Weights of a small mixture-of-experts language model, trained from scratch on English Wikipedia.
Experts: 96 experts in each of 7 layers, 64 SwiGLU neurons an expert, 4 picks a token, a softmax router, a shared expert of 256 neurons.
Training: a variant of Adam for the experts, 729M tokens, 5559 steps.
Below are experts of layer 2 (counted from 0) of a mixture-of-experts language model. Rows are named router (the router's row for the expert), gate (a neuron's input weights, with its number), up (a neuron's input weights, with its number), down (a neuron's output weights, with its number) and show model dimensions 0-127. Each number is 128 + 32 x the weight over its row's rms, rounded and kept within 0 to 255. Numbers have three digits each.
Before each expert's rows: "comes after" lists some tokens at least twice as common just before its tokens as in all text; "raises" lists some tokens whose logits its average output raises strongly, later layers aside. This comes from a sample of Wikipedia text that the model never trained on. Tokens count by the router's weight.

# expert 49
comes after: " |", " in", ",", ";", " September", " January"
raises: "1", "0", "8", "5", "9", "7"
router:174130144079074136137109139072117167148182138119134113093114102086157117133065091201136125145188125108081120145166101171099130122154158179136145147122115090069124097065102094074127161137150131082119126130048168158106132155114153132170078064119152105099115098147115138098132162083088184084122151053173083158140141168123163153108096160136128073131083141130133155197146177140068171103107
gate2:108129138156189117135181092152148082123095171111170131117085156225101127140210140118165110152108116122131110108112159115097087112145151117150095105127120144113194102077114112163156194172095101122075095147097149122140168084144144121189117118161140111113159172101134098130107083120119087145125147082132186118158064043123079155164115053150167108113155126145149169120118144102181184127113
up2:123128181154155142093115147163118153107200133132109107154113118110057130149091103106204172124050146094159086104130144139146128145149107106083198106171085131110063183159116105079075133087095129154118162101116177145149147120135148081159136078035143065122183104143070153133145136155117145143111085068112115141062126120160126118138095139088076105109084124162115082131106161152188081119123
down2:110139141116115128097055121111133130133130134091110117096189068139163146090130163123207165165154194100138179092126111138134125123101118127102097166112131084162132179087225188102176022142100066145168079168102186170118127063144056143136175125094106108097157147161101120140147122158112093128134133144124093164152083085169101128105128165136133145115148129142073161109075113181188124077099
gate3:102188145171152157109165147085166134129103107091137098114084116134174150167144136071103123140107143141068126171079133119165123097090115196108105052106176123133186092060161137225113123133127066113137077149119145124128139147108114137072137129123146107165079132140114119056086126111156144129172188071160168111147102108151090089132117123133105118105118127098159065119183116068149164097079
up3:147139119104105125157140160127124112124178122087120111094122141179130115143144151109124126100162136168111157182064144151130128118154142137164173145092146180100116116087137117082139081185151159099155069080148143183173072142091133160147175165181088102115120144180180134101124162118151197122161164144122146135130153165123064107061149122185149190096110157126129121214136128095145143091149
down3:102126112139117101083162165108096151173152163090173165135094138141078137117116166142091077117126130130136099129169101131162059177099133119130214133046077156123135100092049146156161113122152112017142154110150090127124151197165109111105100156139104108102118151089159174109117118174160097128075089179161190137143169133133113101137093134187067144108166063121124176138089087131064148160156
gate4:139097091116169125142140091146108079124084100115123087108083134097187177135228050099096182110086093139095126148076116133109138103131112109085132108114155190093066184133089134219125060135138153124127176137104156134212161115117121162124192094142199216131127145127169168125081111150095070158195118132107156124110142132128120150182115136121099116156164099171163185130146137174159156122168
up4:059146064140109120124176132185139135082091106098127157123110096116147148163126181089076151149156128172053104127129092131149149126153132097146145117189130106126179069095121159132198077137154101135118068097134078091130064087137110112125128089143189093098083175119085130078134140113103093112116136176109166118123091133076122093101128149175149185092124128120165137091132106151135190133136
down4:154086132164131133121094135054077089118121113151129137203079155102084171186187149122104099108129088095158111134175199142192091111177172088085127133122117179114124128177135119125106131105160112130131125154103143153134098082181146115136218146099109185115113123142128137177066089178169176145132090177132134079136193101087114186137166128102138064187084180158082115142164107108095136200174
gate5:100107087114133137109206123125087188121176139065098161101109155070193137164150123142160128158085160169138089162101123106212090120067087123134167115115185136122157154130185164119161116102094111106057148142147150086091137076187146135139137070110121129178146181110152081122113145169168117166167166130149115087126135142137125049097153121070118142126115146137137098121133165145141142151131
up5:142140079143046157154109074074153139178135094152142112056096111136116085143103140155117167144154061172147102094161058135107145162096071117161116132098079152083128160218154116169087172077148148111138144154143136177115077164081151106155110132117134165078098106127120134095136191174135127098133107153087140127102161131150144140138115161167069135163092161147095058124141132165084204118146
down5:136109136110065100108131181114126155107129134175197145071123147134122098167130149128096072087186187101083129142156138134117133127115083191129116113151089139117129175174087207094157124133151091114171138177116158097172117112158165108178105109134142147123090161098175154081137120154196141112116175124152164043104114153136155137110139120071138119132177146134193156124102116112099120072126
gate6:136064097148139118039158135089102140176134083104139109132088107111133115111153164138152098142128101133187043147126120106184124163103114088179105094076117131127161086140145142162128072128087103179135191105173160113124142166106158209125108124139107101143124154083133090117156155177116170147182164085150190137160095126146172105075140166150143043148077090136110152124163073154078159112193
up6:170110140113104081112159134132117085158098167111155132067177108146085220146167131154100127109142113171208114151132134137097100108118122179108119130158133066143121139122151180082134101120149134144119185112157143129190155127116144167064089176223079154191119130080142131168085084065108116135069128116087094124129138139146068137099149153144114108093137124153111127202157151029120114124097
down6:096089119084093099084136097164144115120108122119114112129082137116104133111169093134150130115122153112178101139164093141164129152149040097071139113162145160103144184120168121102113104166126105103154113137090123148051123122124175126092089164116122106078078160056130120127172141183144123088070195070161144174128095174052120136087099132180152104197179114089160092112111150162098131167102

# expert 29
comes after: " |", "|", " in", " In", "In", " January"
raises: "://", "Professional", " drugs"
router:149124159114126135159078081119133159151131104152107090115106199148111061105096123092096140155138083139123146174127117155109085126107101142138106169104113107132111149116077090153117155090121127108138120164131105188121135152095093082087156129128154111155128055143082102153167158127210115093143098137088132189141151093159165096156188110151108142157109165096052116133108155162073134110157
gate2:098069150070105051127062142082108126097130165113167145160111146093143090156152116100145094065097095155141067100089136107099137179132149153148168161156095097162114148156158168112146136113185112135128130121097128105135095096174123129137107117156126163125114124073106059130130088126115110160090168146133086186117114076120129092140081137184084066129095083204148100091145118135106120093119
up2:141136169103164142146113164135125138198201127075166128112101157132093082125137104158143096177144047133105159086209091114139097172111129065157117086133137158111149070110087132133074117107153095158193048152143119124080154159160155102148111086149164168098110115141098113110123096153092109134150147149181152073174108128079141097123129151154126136117182106141119105152151139103145061210098
down2:136122209125117113198098114126106174151136148072115097181061110149101106122111175102152168122126181105106179125152131111153111119142082174147193096104114091128125158084088157158061097128114089177194124147128086106074107134116138124177095075145083158130104124115096088118054118096079135134144141162212069178200128121110129101141147097097173111145128147137137137125153154128086099161156
gate3:176139187157109137082110122137178122163165089209187127137152052088120158151106144186168136118127103166161088134143150126101142192093122067172160089089112120089144134129115081161121121080168142150084117115157058113080152082086092152118060125141148129092112117091114143160167116152092141139115082113196124142088134148137158167151101161161170092179107099175121136093144170161175093140177
up3:071126093098126131173100114127109134103083127042093125113140182158145105100129143082076109125149125108108170084114090103109123056157138157077091138130148145170110123193158161116142152144130112120157136112128189146186091170153146081145186110118114124191145107149134119107096151104165146130119163118070116099181129136121075120108136099118087148076147169089106133146082084085117152112061
down3:122186092105150082103116130145167153085135121148126091129105180137104098120129120185126118116101135095140114146159106067102145166149123118127179159102103106148097082117149148138105132106141138103146162102143162177151117145143162115149118078130084089145088167172191117155143195102109158097128160106138135126151149120082129069082087176140044159134126089158155075124093129102116111105178
gate4:122147161189114113112136118126118112128163097170115142115082105143129114182109152208180107155155197151173106107159172122167140151117106143134125153110152137114130170091139174137182169138101142111168112096117182167102125132105137210125086169108163173142185165095129147103106167101079118113147081108096076172105114168149126127189134112112135128082151132164116194149186131067107192105134
up4:171094171189162070071159149120117114139098110162159147113089131139149109174112144140167076130145118108172116124129165115120113130153078186061136148140096126111076143099146130107094162157130139185166110107114079129083109101114168157125134154110111106100155121152098136112091135155106128125141080115134180156106110102151160106154139120100161071108070157167071198186123087177166146119126
down4:094161211161177137154134122099107074124144187057114140120197152116136128144098129116123153126096181166117100130127110176150119114188112140158148077072126108155159081129055147122129126108125092098110183113114106103115133105106107142154128126140178115100153113142053077121122087122157141160120088122046132111128179116125103157109116090173161154086073076124108123087135164142127109096130
gate5:135084135193148129137146151094207113142105152187055153061110099134167139118093122148150067179104128113090150117160092127118170130120075151188121121116125117095094115052142134143088118171124095115208140134079147104139123138088077135172084103153105119122149117135141120173089062113096096130141137093054145185130149151164133130104136118114105178073111127130117091157131092111114165093098
up5:171163128097094111073133047205072133119092130144168170207126140104175144076096104102219145059140107105121178144113138103130139121076180134103097158095100125160145126148195118116090109104096143163155119118137037116128085094151148131103100127089149133156143114106127069128150155124132145079170154136065112108105117092088131124156123102093130070123100134075106169149142152164125126106137
down5:126134097152116156055140104131192109094099097111120133127123109123064139173097099188187106137151076142137091103105174098192135099068148115116147131162126193156089129123106105106108144091085154121076091080106101084110154122121133176157141099127112075167130085162130142155139130124138119196105152128138172110117157053152159082107127147107156096148062054128133108131137139177160119151129
gate6:094117142100099151134140140083035075105121178181116180123142119119095101158143109080116060176099177127109113082092102122165158120149144147103139193122110112113111158158209112168078116166152152106092141152149079150138119119126183149141148161084070132045132123148155128123139114121072137127131088077171136137133152157093076074126104145149178076111089164111115143111099109132122204100127
up6:079088180157089216145137110125095121152117147147063151126123129161090132114144138117082097175132119043102124152074101142158111092188135074135123183111132132088131128096175130161074098087147137135173155177136051163065106148117148112149195153147120126024104129131181118114127159112108057078107114108121188152161122147079115082152139132093162069100124101146106093126146055128108151109128
down6:103103092142135100106166121102152121147139158105102122193122100156102112129136144118142113153122155093066165117072097125090116117215110155120100101151065143108117157150104098147126181111091157159158141135114093078143158137155125181153183072100119105081175129161079160107072084111139170156095082128071115138137136120105192107187107125115177119133054134117129171137112123122114145133061

# expert 72
comes after: " the", " a", " and", " is", " was", " are"
raises: ",", " in", " the", "\n", " a", ":"
router:116157166147153096165100162120154098097104118153050159137170101167129156110129103115133167090143190081093125129088150129131144117176181127133121137153129068168122126129175154053157130102146152170129140158104126106156198123154189107117075104151120156123141226182147137122116128056119117124066090140134132126180104141125065144171096119093093111113170151089255138148142159159137124135178
gate2:126131104141078064138137112090117083119070095031104137067110193151188113092106109151094107084154097112113107048129168118101226152123148104147150147112174105151120100083147147097129139147071155097137113127091154179120142120141127137115087078176137159131139138066183151146092098145117171109101078097069100148133124159121135111127139085213137117111143084115098106103134145143146185153135
up2:085108166160121123158166142166107084155097164133087131125118159142142132083098091068125163084123147093096140101107173113128142092134140159123134162075085085180153112108091173067121067133099105120132114186111172122207118128102139105051148127175144143139068110168184139102071105089160078081125143128153139078154096105115118185158155101098128121114137154164151133162100134085125076160160
down2:159101200124135149096137151120126188189183152170149175193133148054131021138134140104132111101154106143148077156160122117148103129153189142163109071120093124165111140156114108166160119135105134125207115181113081110193118173129118156082125133142111130114047139120053126096065192147130088185118125095187106117108117123154105167108098108085101113115101076156132163152084137167076081113094
gate3:081117198172147133135087152183120098152120111154123124177093128174099192138189118076117176098146155108169121116110144178178158121142201165115117125152084123167123161161115125096100089090091095110118160165136125130155175097130220096098109100133147120139138115167121158143178176112138093091070135168131114124100097123092092134107145098097080170159217173118235138112129124071139058156133
up3:066114165176181108106126169151076109144150123156118126161105162132107174118222035103095156127117130119170100138099150117151146078163232151044127107152066123158116160158075110104090101103096097132171164137151156121152124106182225104146127079132137162111159138158102132167178131079122085116084132141125119131103094172101132136124160114090126151152194185130212170150156092110139044100092
down3:178140127130123092122153127123133181143185087166172106110103087105166108132221113144130107147071131128137115102184101122035149169080122122117086094088046095098145176134193146148095107121178085049132161128071175114108166165156037132155168147134138124048121148139138086153146089092198141150112129142133123076087167156157152104124066128181183108111130109119161129148144152111133154082126
gate4:066144134116158124147091154146139125175101146123099097144154218154179131166163115094055145120101097109080104092118156086093159093140120141110125121117116138139095148096103145123121115162094159198129131100124127158168131116202126200094083108173203142144163125122138158091160102018129158140111078180159114173187126114057126175088094133131130116117108132073160153157120152140106118152146
up4:104134179142097115149096142150155139170115135119088152124130149187158157164116105082058149153076162089083115108146169036103150118121131130125184153105131104151076115119088153107123066183117147181105068116131125156121162060186171162070089118163209087113187098119162138132198120106145144139117136128112134189136144088093148147130091103155155161152095119093178163147155106191140084118174
down4:181183161164068160106175152132118154107144152088168100139083070136148183143153145085149122129072143134118132123119101165104074130080192159136108082087122103141152155175138104134127125112097095109110127171097132083078155143144059104102105098149124144135117146125140145168056130134172102109161089162122213127073089099135151144121076169099105084095091137116141104141099139137130107150070
gate5:107151172154078146146136163105133157143173081107083124084111079165155109109121146109088171069116095122095141082151168186072110095139136145175096073116113160120162123153125144103108111187180163155134116157138161131124179110106154117146108120121162101102098108162123122167149114100146127107123082136101102169152163117149140150146169109135077094110141181131135105127150121181154136106129
up5:122136123123208143076092110132119133113176151099150121131072141081018127098100205146150116143113128081139104152112134138103133170121162119172118133128073124102114116107120081194144160130169145082129116123165150064099124096122134150228159070090132116116122168131054101133139175173141167152164122081085098110126107059136127117122169150109118138166109173127104080132138106168121180132142
down5:100055166125149170186138195087154100201086114139152136096155122138109117160127089160106144101160139139156151135117149173176094166139110133093127157109132102144099155100135143151170133113129110166143125133143194156107071129126140087139184204119155128129108088118110136139163112114185126112135151105122142147194104077131135181161127101108152146169104114124129127069164141120188221100104
gate6:097097104134136102172089141126121081165082114150089125118112121155094133164131145164078088134214118102097104126134114165126119166135132148142125149116129119138074140163139153094158166082124158099102093041170175132115116142106113098199098130128139135138127113122117166102105140125131073162101137075115087181167126150104148143171197099139133131147095121144138198109148150158085099124117
up6:084117168133149098157128085176082108136113078085096079135103144162095118129137173125147172114068142090165152110076140198126145139151168148186105113187167106142100119110201192162139108123139142150136117045096119144102170136116153071154102143114128126127115077136122155126129145118145128170139077109097083091201075153165118112193123065139098135155180068133198147143195168122106098191117
down6:109130115181112146201104107198190110110184123153136082185084141114114134093115126122161098033132134099117114169103097121132128188176124144162099115066159129151128184124165165131168097095080142125168110081151142148101152095146083121169104113087081142118057081117137080160139112088116065120167108173143113132175098152132081109110099153115120112169121173065149101143143136078155166133107